python train.py --num_hidden_layers=10 --hidden_size=224 --n_experts=128 --experts_per_token=4 --d_expert=64 --d_shared_expert=0 --hidden_act="swiglu" --moe_layers=[0, 1, 2, 3, 4, 5, 6, 7, 8, 9] --router_score="softmax" --normalize_top_k=true --routed_scale=1.0 --balance_loss=0.000258 --balance_bias=true --init_std_router=0.0281 --lr_router=0.000241 --vocab_size=4096 --norm="rmsnorm" --norm_eps=1e-05 --tie_word_embeddings=false --optimizer="soap_variant" --learning_rate=0.00554 --beta1=0.95 --beta2=0.95 --batch_tokens=65536 --max_seq_len=512 --train_tokens=367700000 --max_steps=5611 --dataset="wikipedia_en"
Below are experts of layer 4 (counted from 0) of a mixture-of-experts language model. Rows are named router (the router's row for the expert), gate (a neuron's input weights, with its number), up (a neuron's input weights, with its number) and show model dimensions 112-223. Each number is 128 + 32 x the weight over its row's rms, rounded and kept within 0 to 255. Numbers have three digits each.
After each expert's rows: a language model's description of what the expert responds to. This comes from a sample of Wikipedia text that the model never trained on.

# expert 16
router:138101095106120169112119124176129114119132129151110106145128072142149212093104062166111146188152086174144175139141176175126132073129121098101131113123124151112115146137121138097098172132154087086165147119160194162120094121100182115136116086149100107113177114106049146067100134147107135141159172151187074117085136083147125109057139112101
gate1:149151136103132103138156175122083127151085082090166092105158094096095180121088081133138097172120108115117121078179065117128202165128121127122112144114105150120136070147102076149114084120080155098106137090016108137117112120135134168121098110105126096093133105096104109146125139067103111143162133042080149138150151100118121192235120111149
up1:128151096118114087114184119111105075124163122110158130136162066079115068083156149080170049188146127069108209118166166102139106143132114125133051145108106108153060098149087125102108096097115128162053162114140109136097163079054140176104139151200118113112108074154094149162127150145201140074145061109127118135122142050130154151080112122112
gate2:102128136147100111071138120151136119128128173128117157094171106150130179136090143123104142140137123146115167070126162082172103131133102123138050160167069116124176127080138098060128132105150099103105116192118177165133102153129065162185152123097110133105189146145097106069143109097084142132120168136116135127148138132164099175182107093187
up2:157101172088125173146089120155181069100177099117157155083152177191109189175139161165124194139171108117117169147148035077163124123185145135076132150173099185078110069109090157170097128092088117135111127155098147127068152121169152125143125083110123127084132157138079107145111131184100106158144098087108202110080165110133127152130105140131
Word-initial fragments

# expert 6
router:142092069094079153125182112113130111110131102089131131150154151149209170155063154155134191142196138110109148134096148108134146101141161096152141187159078060140138157169163154097122173087064116141116066097038115056158096155126106130148069162127123114132096108074088082108142156097134139154119144089094145127109109178187148177102103114141
gate1:100189121144120156070142105137074135129075143097116110168098156146125132170013163118116187154116131129120172145140154114106104137143117187085130123168098067102131182146124133087121215120163140098170134165119121133091131153146134110152085159101127130114098130133117091133235137132145154105106132142073148126145112100153055124116152123122
up1:132107089082117119106136080187099075074135114138100121170145134175075152080129203119173132149120131185109102138097192099123104144100182109144126148105169165108138148086211125133141101113176115083171167173154131158115115133134137127098113079110146086117171093135189091146177093065188163133101082156105133054094075154119157104106150163111
gate2:140115149164120083126171066161125162123158111079170174138129066155172144172115127085164103166102112062112122142117182087168153153149158066146102127102061138087159147152056105130118188134127172182063153143111098156132073112086135121182124169100137112100104148140084157116175102119118172146079122041098138099122153182135131167100079131128
up2:146055162152138094110121119145115177096151144146169165162112091188149119135121182094142144163096117061147120148046196093112122124082131082095177114110084111111141185120079090103142175138155098186056112146135166140108090108156104118162104183023126123101142129142098089120097125119125161094147140098105195142120164207122169153101156133142
Directions, positions, idiom words

# expert 41
router:156126112186097077200142090068070108134174143090157148108126112188116140182161066142188163091076090137167138185096126190172120099069156082164111109083122100098138140121113114168084089152132058163126136119081119173087136127078138072125135089130174132125157096152082112101114131087171194177091132145131128100134137104126087108117146102105
gate1:084101052171136149153142134091109127110122077112161167116117075101099103138104187109105119106114129161136185141148147098119122162119050129138114163102084179109156189134119159176119158124145114220170139129144143124088125126101127152082124131131138109192139125165086143162108122115135080157095104151077065098132107103139126224085165117100
up1:171061124133082104141160152103136117093158134156178144123089075130174101127102255169120164128133137101145141176092085136122149147163127144136156137076073134126181193093151085135119110049161097173104116096134121117133149087078176112074128158151111076115108148142127121120124145084121158104140125213135088133159126073194077129103096160127
gate2:096071081145150116103114128120117119112139192106133125122150099119087134165096144115152118130107144167181162184130111179137166120044139085170102147130136156120118118192133103119111088116172061111094128074124141185124148083148128116160146124067097115110167139099107204138169119121119145143077101117102190123100150086077113114077130102162
up2:169117150110072140164147121138148102109132064093111146132155171113172197156087129163118139112150127121120138135122108156136073133136047170111096075143076053085140158109104095095193083153120146119189157142131144057114109158132105134106073111138153131125162163094169146149144154134155100174191098132157090121156106139120164153140122189091
Name-internal pieces

# expert 24
router:140139146195101211197105107157149100104140139115116144148125089161136093130120098099175105162144149135080161118138115127110169097146145045156126150109142151132154084144099095135109105149147084144137104145108143108114111100123088094141146158128026142154115112175151132073135084176079170172128147201168124178129150083167099107104136087116
gate0:161184124172126070126063103138154133153129090049107195061193142158140095119140132131098153215170135152111165156150120125093064087146148053158115121130087165151112099080096155181122132150151102107085135128107113104122095130108101123081125163137137109134115079156162176170156138112115117120136165163125120111145124143102132149099143185105
up0:097090122092166142150119186094073070116176115141152112076141143126126154114123102134138113096166082118126098145076135164079125204115149214096111103141088103129131100131172136111127174110107134195190153136170162159107109136091115130161110096099177128133113174119129113087112106130158142111158075109152089118132105171108152103139113086172
gate1:099103167145095089130116113178115102161120154115079157086150095062121122087093151091100083165126124175153072151096133104152098114189135115149099141119116115151117097139165120115139066126148102128098168125103153096054114098160163100140179148105142164147085129137170074131144093124119073086141110106225164129096099050175117115063133095154
up1:075116136112062110181112089153091089153134110134059117114133098085154118117102112107151102183121107145130090134063096115098107098179117122147120181167121102161130116140158104150095093131166102100095169136095120096096101137110052108129144106131088137114097147112131082141143105136125086066155125093180137125110129027126078114031153100172
Mid-word pieces

# expert 18
router:122080087160136045098167133167071114161110099157121161099098171093134137172146183106173125124091111194149129086153111080157084113121146185169134131127151173165105128196115184145154110096089076091124099121165136116147137085122178087099168159124112107117104159128159127130091133157117072089176136111058138117188120130112108191132139178134
gate1:158163083166077077062165127145149122112137096091102085138162158100125128165153078159095067062134135091085190080130177110068102069140162131103158059124120135105122149122146104138171118143078151106032125142103162094121138134150146115111102108163080142127064161090089180134079081178110120109163143094114122118144143092111133096100096119195
up1:120107072157108130065114145132194154121153134100126119060114142095109138106092147167123090118140133117152116138091125153171148115135085142118188104066201156161165126178090128122139105156076155139110156131169182123143152101100156097117153057151121109145096101113147085190145052111144118165139176056104177159164150063162146111144115134077
gate2:159141121153131033134107160169111126160128121184120173164103134114141098127137166108081170111111142120038147163028125101147129163150157179133075145133142099105196152149146109190133202121168185087143101108094098134169075162074128142137171174088140196135153070177162146123125120156086083111124124121117120125096131132145150123141119185110
up2:127153154124096127117126106138128126096152098165124167100082129112126149154099122117149126140132117099147106125125163095153186128143138113105148114116105152156127110160138085165116117117068171108160188141172166145120136180186158107151154108133177089111126148101110147126186087055205169164137139194110102105104093112088066164071122143106
Field separator punctuation

# expert 32
router:122199096101094171128153156066102146180139130108076114102106079094177138128098152141110096161166100130128102155123090093155070065094149084082144164093075085102110097078105059108102101143078080144091108093140106112094132084101115183105128185166101118087149148100081182130180114154116172166169112084118083139188093108135177134153110148098
gate1:144118117212119172123135141154075160186134180065173163151146122174133136118099092138083111129114078114109164170117121104147144101127097101133143099143110140088138122159152125194140113139220108137110173191132138118084119149169124151113098089152136158108165135106153197143132155146190130068141146140112203087135178142075139213140167092153
up1:153117130117093130112136123135126132113126116189125098135116088172109087139100179133136122163094164116160146106166091088129125182180133172156073133125160161151109122151167129138122099151118146136109115119157105109145133117094115127170121161128102104151059108166107061140071089107114074148083168106153071113151126162197098104110065094197
gate2:132110075163104181111130117155106104101126105108142174093139107126154155170115174120141119141062191118163161145106163127117100080154088159139128084110092120072111118138145192109134133135159104151122175084142101164107145119155086148132134145204173171167165065122096201062117084149091162142124176117126151110121100102138127108167111159155
up2:132133121163091199132115194162081137132102109127164129121157106110174153169139114120182089110094160135094063106144126102121087055147109181160126174136150061097097151098173102115143170127165122196164075148086133063110075136085146130147072140102140156184120105150193141102122145136077105072112113104093132155139214163144082092131140112135
Word-initial stems

# expert 40
router:109131158152138183165153102121030093103101103062118129100111145159114099076145142141143156094191141086132163130046142101129131192145110137088116166154167134173111108140131097123134150173151151067123150194135157160146110121119148142168133169116195164112085097096131114088081123129046122082108162158108114175106054166128129123105114162135
gate1:128155150091087141103156147168169117184131153116095114126175093140151110129086133120100080142136132110187149149159113117092133158098180150147149117104132153141109158117155151136130114157159173097120112162179137112110070145092108131098162060097119169160112055112112101125111087107157161080068103113110129122170111122192096117053102101102
up1:128124148097129138151122118138106101097145135162125110108125131165201116127130108118139134121097084133101151066154104136145176146156125190112114104066128154131101128105164192092111107076124148150180113136104160166135128151148108138188121122141093133056086161100111163133120165089160148130203122161062155149153184151097095109144150119186
gate2:073181110136186142123175144124116130165147186149104181105133071147142112117139137141137116125145127118111119135111088173147173097133067097153089137163084145148157080150144149115063155111122190146130107119138103149139096142076152151080110195118141084163071122114167173120119192128133114112127161115103152184119064157088140199059116140101
up2:154074121154133171103162170146059112170095150132053096079116074153215126131155157163037098089096176105146084097080158106137146133128134184089137120127164151103146060147123156152143099089127105103138065184138159059109156102107125123170131118159158065126087123123161174129171130113120114136133115155128153138153121171147104144132177108142
Mid-word Latinate pieces

# expert 45
router:128166115152113101115150165192158114130148138139234167136110160081137132111164141157147094126142072105107123142162076078147171132121112173130160117153168129111149148086111130161138094115087160093092097146143146094134129140139145136157119132102099159167122104061134100188185140129071115162127054094142172104144093094144115115132112146136
gate1:120105128096174111117136155168161085145148158106148153132120159129147076131151142153071082129134153123119181152121162173169115110109116084104110112098145184123060190099152172145128164101131174099104151114123107115139161085142158156162098177161105138192099199098131154120113141169092136080106025088133101137150158122071153133112140157115
up1:141083111137144162064150054142088202110161143163155029157129125101142139123084143135104128116082152176172101134150134140159180145142105085094137129172162134174140153105076127191111150102123101173165142131088204164107111156120111224079187145098153075122178080120149138155123150097144156082141088115096142096106062129156146127077148138118
gate2:109117083085118150094099096163122187083128132102134148121183138136148144156149177086110096154161129117096162103132076085104141225130146123116144134141101101165100200116157181143124123122124129117094134074166116090153095157138105138141203192213135171089149126106139067157171162129113140111106167152134161107070098062139136103087142108131
up2:164184113111095148093126133147197195169127130097117152113175176112177167124154101144158104141130090056090125101200080117131135174126129122128110122199126089067104150110125128089160145116139125086167070176059161119134115141124112145137069108127116118197133036160130118141103157105079124211110158115132143119093081116129174108168079114125
Word-final name endings

# expert 59
router:146189162181150150111127076134085168139120128148064120140161154103059120098144105055093123165147165052130096114161107164084089079149131103113110102107137148141092153063084117122163105141192122174131131155129127093069155115115191143082137095151132132099084141155127089156132139137184103149149111064076159139088168168120082078142142155115
gate1:115156102108086078120117133145096111105143172140106105183123143180185132127099132095123138167096092085139117103127114100093163151190108143115050101109181113087172120146122100073071129142113088182096113118093131142096125150072139073160150063128105141139083164133122117118100149112168143092080055107109178140121124150105052171132153153144
up1:187083173149132146123112144058186132180103103142165142116160135082149105143138095141109099120162137113067190143136168140112097160103147107112175135177087137137129177124108154151120081138122129103133099141141113119147128112166079136125149139156159098111169104153147088151134164109129157159142137142119174095116138141135224080110131112168
gate2:186178151129150172135166114162061138117120164118105135138104082150093076133093178081118091084144132115141068109126107150118052158250146119135120131139147122158130107173109069115136143064113124090168109096141102118160123134134152155137067158186142064116111169125177146138128124098133106115137161146163147094134111130113133098191104160152
up2:132154108153126151102135120136123112128156216141123130132104138149107164105086129186090107124130105177158079125088108116096078127193110103146116155173160167114162145126053111131141154136079161116124124099136117096122114119120125167126065106180147098111117128111163134142143181103104159158125140152116132055191183134090084093156051141159
Prepositions after nouns

# expert 5
router:204128111164168126142122166086162139105168151154086150076139115073092169118143107106074149154111154122132149126080123138074174200140131149068075137128093122125193114084088146093109154104088154100094090140142124113145104119132156139091092181088072094114170122130120098150109141124132139075183140098113118099171142139134094143112140086118
gate0:126115152081121117087179075151104110113132176145050082096189140119157117059164124093150145211108174182144138115076172092120149165176155143128100119106172131146140050140133200118126066089132130135118141055180074149105149131164064157147079104077110111119111162126097135175126123137081167141141162112155103095163125140129134127166142149133
up0:158107141126146064131111143077121155131126144122117069090104127152103116071140131168110131091113096166139142114153121140120071119123114159130120044163145093099087160164116075109092132126142104119202144168067125101138138124144125090108093186156084175151166114106049145144144201135069162100119164106163152120139122170139185138087130178160
gate1:110203127112131187128219144137158143133109112150122145093127116136102073163123112126063101151167099110118167180074094151131131159117015111065073151159145157121131079119122142147137161017072152110108082136112160118122228139099164165149091100149090189132133120118120165101124097144123117095096103172149118119133132136129165164117137095091
up1:127104146120196121122093115080131145159130143078122134198126165138156140076182161129124169123088139155128111085146186114101116090128092120130136132133152130186143125079113124079108113170149136156084113085117137111125152069159072148122171159139105081237207144183097132100152112131157140132122123075062106126155165132124059099160136187174
Coordinating conjunctions, commas

# expert 11
router:147118143061126098114108154165128118147164179103132113097088118155198089131171178126167149176105137133149176130115162106184163097187162183090158141116170127084116176137125133138151165113139140148176173102076141123118108089159079129112108103203127095123200079138149135153112111121159144139130114119075093150075146173075079162064108168159
gate0:113124106086192060124097137144131107100136156060143126156087129138131151119081102168157134110164155151127123174151083150154145107154082186096140085133199079140079165103154143108120075159116150123114075131109131190129129150174180129120124130171119143163128093174192076122111104143092088123163118153098120112065194117110145115160150097090
up0:164111115131105139165132177090101133155134157124092065154134096125111098116128056110116160135103116153143163131121127112112059100180144066132101088152129135144188098109073134147149153161107138137180098093128092143075111142085064121086119141186100068159093118063091141066150127160080144169160151173189125100144114117132152080139059146108
gate1:124134155162156073159175137129123097140146124082086098131076123172125160044129123058114117120138156144071150153139186154135121127186085181158143101152158183148128135193153118075157198110136135120149148172133112157145160097157086115128115126105177072115158145116095089157068127162099173054098110122136137047124128137108043105162158127113
up1:110195158146162053145133157185086092164130100090123122180094128107158189101107133051106117138110155114106151139131162181149151147178100195153145104143105131139127147176151080115163149142153157112135140140161134086136174121149108121091123123139166147113198147128122141144074177171160156031123112161167153095110109130121054129115138157153
Table row ends

# expert 43
router:053146083110088084169177142102107057138092065102052130164104108099103120158147075139153129122125116121084065119133059147136092129103105116148128142128096123086138096094165099140169165135143034136154121151188152166101134184147073108168127123121097092103147050120110109096142146148088189123124136120141120112112118060174088073116151138137
gate0:110130056116109106111203151155054139151069062102164121152145120057176146094098178164105113089126139118124112143144169115156126205181192143054117126110177136119164159086114077125103171176134094176116120143122197139138136126171119158154138116064134161098109076140152160124157116131150156140089138122122115117093102138177046131158117121086
up0:142149156108133187146116115137198123150173139176078178135128083167102069117140093113172135142154145122100132121118104158124120076119119147146113115187117147114086096193120146102149023073128172077149156134066100134172078133097133093106094157230164111133133172110092101141139123135103102144162125146127147140146148081089155131088110137152
gate1:105132090095125204184115103100143081125070129112125180119168116112145128088100141109121165093109122170076160140134113153158140197099156092090090159083132111155120117099133093104156087130143103164132100111150129094184195170112106191134154142096108147130127110116171109099169203082113115132078131147168133191123122123112138123097132103113
up1:114141130074096148208145073088127074144086148128109185090117152089116175131123135132159149078095098180044150130149136123186166157150129123091101156074115123192116096102100110103131096159137117170164112129111137126153162125132100128133138113117079154114086066159114094116162209133090101131092136147145140125106158109084150152067146153123
Inner syllables of words

# expert 36
router:145148113097169088089178078121131161164167142166075175131109168102124187130138162128101133161148168108088087198125134153136093092125157165061115145170131158181075112124117098142046091093130163150106111111147208108096109126088151133164127102175067199094160096117171096135185087073130128130148195140153137115168160078149099146159149087189
gate0:130135164111132136181227088172119110124112139049182131112100132147097146132092127133098182125146175112168102153147123118129100144144110134079081185217149111111150118147081109123126137143146144138142149134157163086155113148135138184110127111133141071146154118163080192198141111153150120077177159089123153086144107112123106128102091139156
up0:092148170094117160201150076165071106036131133095136102110105147140052117133170096124145121143174097119156119083146154138125121122174112148134137117110149100099108131194097133164139186178084103111160106145158138108151159170129080175126156100156110080140130122177085074150154136132129129109147139125155128100156147084142152200061057106110
gate1:139160139108139126112101119127137132091178154148111160117092108091108111157097074139079139047151188116082148224105106154100125120120151136126140119226138133104085162137153115182102124145181143108094103168116133147140128124131112100126141162053105196156167067142147194122117077126151121168070117107117149120094137130108187109077084169083
up1:078146112086129138055108111155146143089138178150144164087125121108135094144070130131110103088137176096104131183108065141087094149137133090173159101196137184113117155099149124095101145097190168090088085145131111129126118102149126083127089086092084159130172089097129148107145097109160165203155131113112128095105151142090185134116127155094
Commas in prose

# expert 42
router:120154107066151104076135185118191104139129115152116129176104148124067194080114146115130132136159114111120102119106136103059151138128168071147109124139090103120111166154160165108184182177170142103158140138112118092157136147152080146186122143141122142150094104100214134166159074135142113090149095140182095134095126116189127167152110134099
gate1:140141178112114175131105137061106089153071196106148111129197127121194174151138159107111175139101123143129106153100113151187196146155110099147109166184156146094116202134117104089148172128187150178122095111173126095128134129112170111107140110146130082147143149091152114162175121189072129177129182163145113089178161122188150140150142157136
up1:090117182131110118101098173134120083192103092112141148165123078191179119110155174117103132138137170147114141168110144119106138161069149114105158199139146137104152171105086131125081124109092108088157151133096160080086110114153105084128105088112136130075112098167133070116139139125158069216139162130068075117169099149137102173139159140122
gate2:145123149142140157164129123204118166100158059106117110136108147075174103124116121145120104126121110093150144104125139100147118105092164112120131123164125023119098167119154131110082130134139098109100128134146169152162171121117121151138136129095125078073068158093139186090199158143123085128124131116178119114143084062088113182196157115115
up2:168090127127198196136068124100103146145174093127082139144117163118144148154142138067093103136101147082105115092132113103118130148139131141065092144130129092179194176132160110132110128090141136083126110058089137133167151119165150113153154122121125109071156155110126157127120127139114159116138151126187135046112129019108113193158093130106
Locative prepositions

# expert 58
router:101130088083123101118150089080123103138102175125120130132095119107152150151167192060069147096165117089144110120166112150176101121162128135120076130159118142147150109119159142104026158105155111141161078073142124050160187129106081089179160115174128115128082158142181125166132119162135136118108164146164180105125077135131106139147141128083
gate0:086098109146067176115077186108137137108123129078157100141134120115117151104120053078075089123139137105138082143111087155102113145166111117158121079186122161169106132093127118104089082136114175138111140139086115139177192157115150049087119049131120045109144097129107136170089124038142165084143108126136155135082121133129144105097088082132
up0:129131198132133138108098096192137135130190151129121132136051117157094088095156133157155123158083152153118161154121124084162106111067173142128102162103132111087123090115188135154111142112188092176153155114138112132076087088167088150134111132113099142179132140082201106158116165155124160194105144132054089155143156143105151100077086104131
gate1:144114114127133136118157100077080134081170197111080096063126094149130180100101123164076166112098120156191163104109089070131082122115081060072090135100112105134145143138110127088058123143117182118119125147160062122133055157181105083162137103157111130147141110169084125127102100169143129128120146134094150130117118138118174154125129066140
up1:126116108187118124124112103120145049177132053124203150142149193121148102110117115106166098177165135093099106119128116242151110129110128147150160107145125207162116127122143158181179084138195093101167132123085139167120170165085167173120152120086178133080125153142144133122137154117088113128144158140153149153152095065162141092137100099195
Date commas and openers

# expert 20
router:067078128164105109123084148077142140110135094061151107126128151171094172123089069139152137109141071112141092192119168120182146086081075116115125144038139109124099092071137136104081107081089152076159156068149104166107078196107105096138085116155143081085174114179169100113130150129141170100140166165192140183094132085119180152151121109133
gate0:135128088103111135155164142138112123155167125091103160087197183179086145118128089118101135095132069114130123135091163127135098077098106106097099098064095152131097123157168159150121116070089101156094127102094050125100119123128110131175139092092117141139112098080134168182126159075193085161118186212159178121100170165171123066137142070077
up0:137142194101143074157127149086149179129097121116091156124072123055134157155148123135150129142100203139148138155169080142114155166113183114183143129174100120116140113122148157167106133135153147149108155168140139081185142135110078125136122167059191107139162164168141088075109136212083103183168081091061095080096111130137134179137121232171
gate1:138135084024157136129099136098083073190116130111133064094166114119125060138141068150109137154123104111117104099118143129143134149119085174110112155131168103120128140166056106089137027146091158149090123115110109165132092131122104149090099093137137110159125078040140116110151139089179129189146151129087125212132142169081122087066106166104
up1:156092108089115191180062102104106147143094107089180085088137092131115121138117063120129119127128160144076063116113179132123148142168107143131080115179109094121163104155127121080182108128158139148106175099087139114159125180126036161113158075078155146222115162052151097110116143084155113169145137131118107223135130166124130140103165111115
Foreign name syllables

# expert 25
router:131089105142223115114088073136136160122100086121147086205193106157125075089099159138145087133090117096136105167143079182117125158105153109090095158129116137115115132088141187113149116169129132089189129130078087082119115111133143122109074118129101076138115094115160099072164126134182097161151129126121110111097144219171152148110096132145
gate1:097126034090108137135157113117136107091145098115137097073200121154127104125117147112171146104132136106111131079181161066151119175112167125094121123193111109223215184151145119171149069119111133144172114144128143151082082124125056101136125104080144077151148117152115134130128127113132082158095151117158120091132167087088211112162117111174
up1:093106025152105157145090103093145101101137102102106137119205115157143110153120122154097134145107150107109157093171144085169122159119153112087094175176108084172166111140181121180158081095108137130157121150130158127121116120126078109125105120124166102134098118184133149161151147081158111177160189154155164178161155095122142112127140126202
gate2:146196114133135103119088123122071137123179062115157179126098076094128138168140109096089067146069169111131088156108136136190079201144133154147126155174174097147205114161135171111117152129151108140137111177074148111069141089102158120131118186074132124154117150129166164142121202128087091151135141145108159175108106161159153138086131127126
up2:180145092127108115152115147084149139154167116110127199172107133068206157099095170173112160118132083163109120161099160202142147172076136116190167132192157125104137172112115105135084102145163133111148130127093134089066110135115122085129120141145136073170131092119158157120146181111118109139135149149051119113130091102104127124164107121131
Prepositions before noun phrases

# expert 55
router:183128113162107095144147157089157145130118142131120090140134125116151154163091153099158150155095057091087149119116169136118069163082099151162164090146097116131156098172168141083140185082126121144131178153124110103157125125117155146130167093120199148114098137131083164154181139064101124161093155103139187117137144148087096115091107064129
gate0:187108158121155133099165118105166173104072094070144114147133117145126143120155109100161143125081198112094184144061102133137093121086113098161132128079101075100146175105108111159148125094211112159076104117204140079089145090113140111138156108111112102109076196130148168163150119082170176134100151169143156088160111129106154141073121166165
up0:104141080074117133116117164134122071127163183138123154094116116065089069130093133201095111139163117179123069125205107120125167072198138128091123113176175144130097115151158127080129143152055130153137112107054160162160110153156099117099162106169154126112145100145104114080120141153121093113118102082108081170121133140162046137182125140093
gate1:114073135129123057113177116172127076159139113085120130098038110181133169090157149106147074107077185116095153130107172160164071145158081099141118096151146093109052141151135111150120098133151123099101075142166156127132123099118138199165123155095143166113106165100164199150143141151068124095121225142168108101130111112178099118111130121106
up1:096095143124132081137148100152080079128107091103134115137008127147152095097114124097151078085085189137101177119150185171168074176140057176140122059149159125083081133091121139094116105127164070097110128109158152106111079120080102146136155103111100146124094123148130135112138175170164152126131203136163139114126137093173134120165125098160
Line-initial word starts

# expert 30
router:114157132153116134095104141189136155138178124163119118083080143114082086153089165100163097087149092132137073132131077106186088068169113162122119163131124101130163156130094091200158085194143115092068122110131196144111088105133121094161142177153080110100149145135142155144156153150130116159099158091131154193120133120113105112160090181200
gate0:169070079159125115141179130184107152090153117138173093024126137138086213096100090151089126134154153088074136111120157171130153103128156091117087112201146135104097094082149144158168146133153159176090060129116070098106108138110140142115096109119140145118149135115165154152231165151145126091118137129067159105144122057134127116099116125138
up0:144117129103148078171136146130155110139127127119096158093138098146163093223137100185160138089112206083170127139139113109109140164159091163139163105121136071135139102144134163093126145075125100062126077073133162113115133111147054139110153165149110147130099077110097099151139076128125165141087088166114084141114166178208127167148121132183
gate1:169134184099069114139168170172119081084109124129129086101124116144146097143115114096158116072176123163163160135150144129146101120104119117121129150156126140106061164155154131168096084176104150088089140144082103135062120162108137080140078135154182098159137152076183148170170128101170155107095151199117140138141039134114121093124163120110
up1:093146095166230153149138138096113091161175147077089118161138155153116158169150181159112127172097097128096073133133126098120119208128094152116119116175161123135197128135122144094177175067155056116128125162143133124128125130132122152122162126110104156121159142135059143105104147108068106192137145048172139142144197145110195161130129146099
Table cell pipes

# expert 63
router:135124147142126189149110078044169053163082100129108096124135148106097153086119097107109119109127152155092150170107094112132162113104145078081085158079142158132089145100119104183112156147150081089171067164226101102142149175131135145117112091133130075121145092073082147155118159164140111157117121067149181119109142095084102162137105132101
gate1:062109120098140165177140120119117163070092127078110169149100183099102144148197087109193139082170070117123158182107114159110145140198105085149112161091156112088148141199103098206160151113131163132151084165132144124093134066159155098149103099142140121103123043120125128160119165142103150129088109118160129128088096106152151172068135059140
up1:182108114149116083083096143150130110139133150185162112142152076141148109110087102123103116188076176129135104098111204088167120115087116182107160068155066165110058179107137135101131119166112111165114149115133116102120127141100109194157190157135131118166152186156136121129169102102170093116127107132125074107163142137121128079165132196161
gate2:137136102118097134167152073121111041093126115110101153094088073121120094173142110190118205156112095119181084109128146164089078105115127111130171183132108077067140150091153135106179120137133118147090143128069153047107143135150133127098055132115146132107091122163104085129184153216137142173126086157111185181108124121126104078119140151118
up2:164133116134117106176168124138132158135084102129116117128135098100093096152160108128116198178095165135172191136132132160082180104087069136142145096138124087150117183113103104110148132094106171096089112182096058084140134113096154149079132102151075130131063102121130095135120134162115111144158117120161122170104110100125071135109087171079
Prefixes and infobox headers

# expert 13
router:082117088147156038133093171119136104126078109124125143098110143131136148131136167146135142142174094129163080148127102150098168119116064131158151080092133095106134133148103131121116136176121129116164146130181132123110072130107122148095147103129185105089137142166194133160135089129199106132137104117113145136089133116150125091169137070121
gate0:193132110065107081158146122128100133143137165073197133122120034134172135144128163152143147181205145118110139107069148146116110152107058113129087096091062117154157114139099068087132127132132115127146145122102125076134124149129078122176095093144151052127080154164119166134123131128114139141153150123033132090126088167142105137161184149146
up0:099124106181146168081049114078116151151140083194059115124172130072110108097145081113081093092180150133143131099146071102144178126140209114144102133093079165102105116093119168130162116180146143127134138134080100132097194161109108149109087127103098165170156113166140110055130127139182157097173194105202155168100155106154186173128089142124
gate1:117160070179131114150100187160122093114157154121173126124136165121155107101090151163147104146142132128068133078116130208093144101118151048160073089069138135125185122110046119093135141061071092134127146196106117075113086117127124162178147159202123182150171144126092128166109135103135098168114067154123114145139121144173124128065107144157
up1:123147138175156051132116165191155130133125162150143100132146170056110090097111104159124078142140116103113107085095127163110148130121126119115112110094108156152155138118059139105098108126150082109158096146130051066156147126091122097163155171115165091177086160134165157218118115094125115152079115134134124129170151102188114126049122107106
Name-initial capitals, particles

# expert 46
router:115097142142125069197107099163109075101158110158124163163122088137110157114112148119151145099095104169105106142175138189138161101138054095107105139193166113122179150201160129145192185177121124108151117150130146079179124159099117122154181112121087066101151143125143148145147161139093195148182139136105091178150112156100139112132118164062
gate0:148106137152117155168150098159091076129127130090105096110164090130144139135097114096115066171143161104085146152124149146142158097141112062071083056169114165164185109162128087164132129097157109121122179146076098135155135163108135093112131112122134074131118184115134153174053137144097173138150136157078100113097160133128132098069177156145
up0:091172114076108111095117138107182143101114122137121181155054160108119137134159061203162125120120119119133128126153121116126091130152152166180246123091153106080068146086090220074161129134093096115182099098183149139103096108123155100160131141099121171113139086133126143073204151085133092101083139121171167164123135118114143117162112104146
gate1:096120154049139139107200106139111175080151110131181098113124056163127150119183109109070095157142129090129086148162082126121134102082109111149165148114108119127155130066076118120155127119134161166094067166155134090153128145101131117146106155097117074114125141103186155102165114168125129136125125083119167079134082084138181118162154144092
up1:149145104206114122114082148100152108153095102142094131089118199113107103137067167123147165137141175145132163096102166097164141197137165114113121118110150147102106147176192112132159168155102113078161188099137063131110120080116116190152133094180107147112132163131079093119104139090125159089153074126151093171096167164103124117112100105188
Table cell separators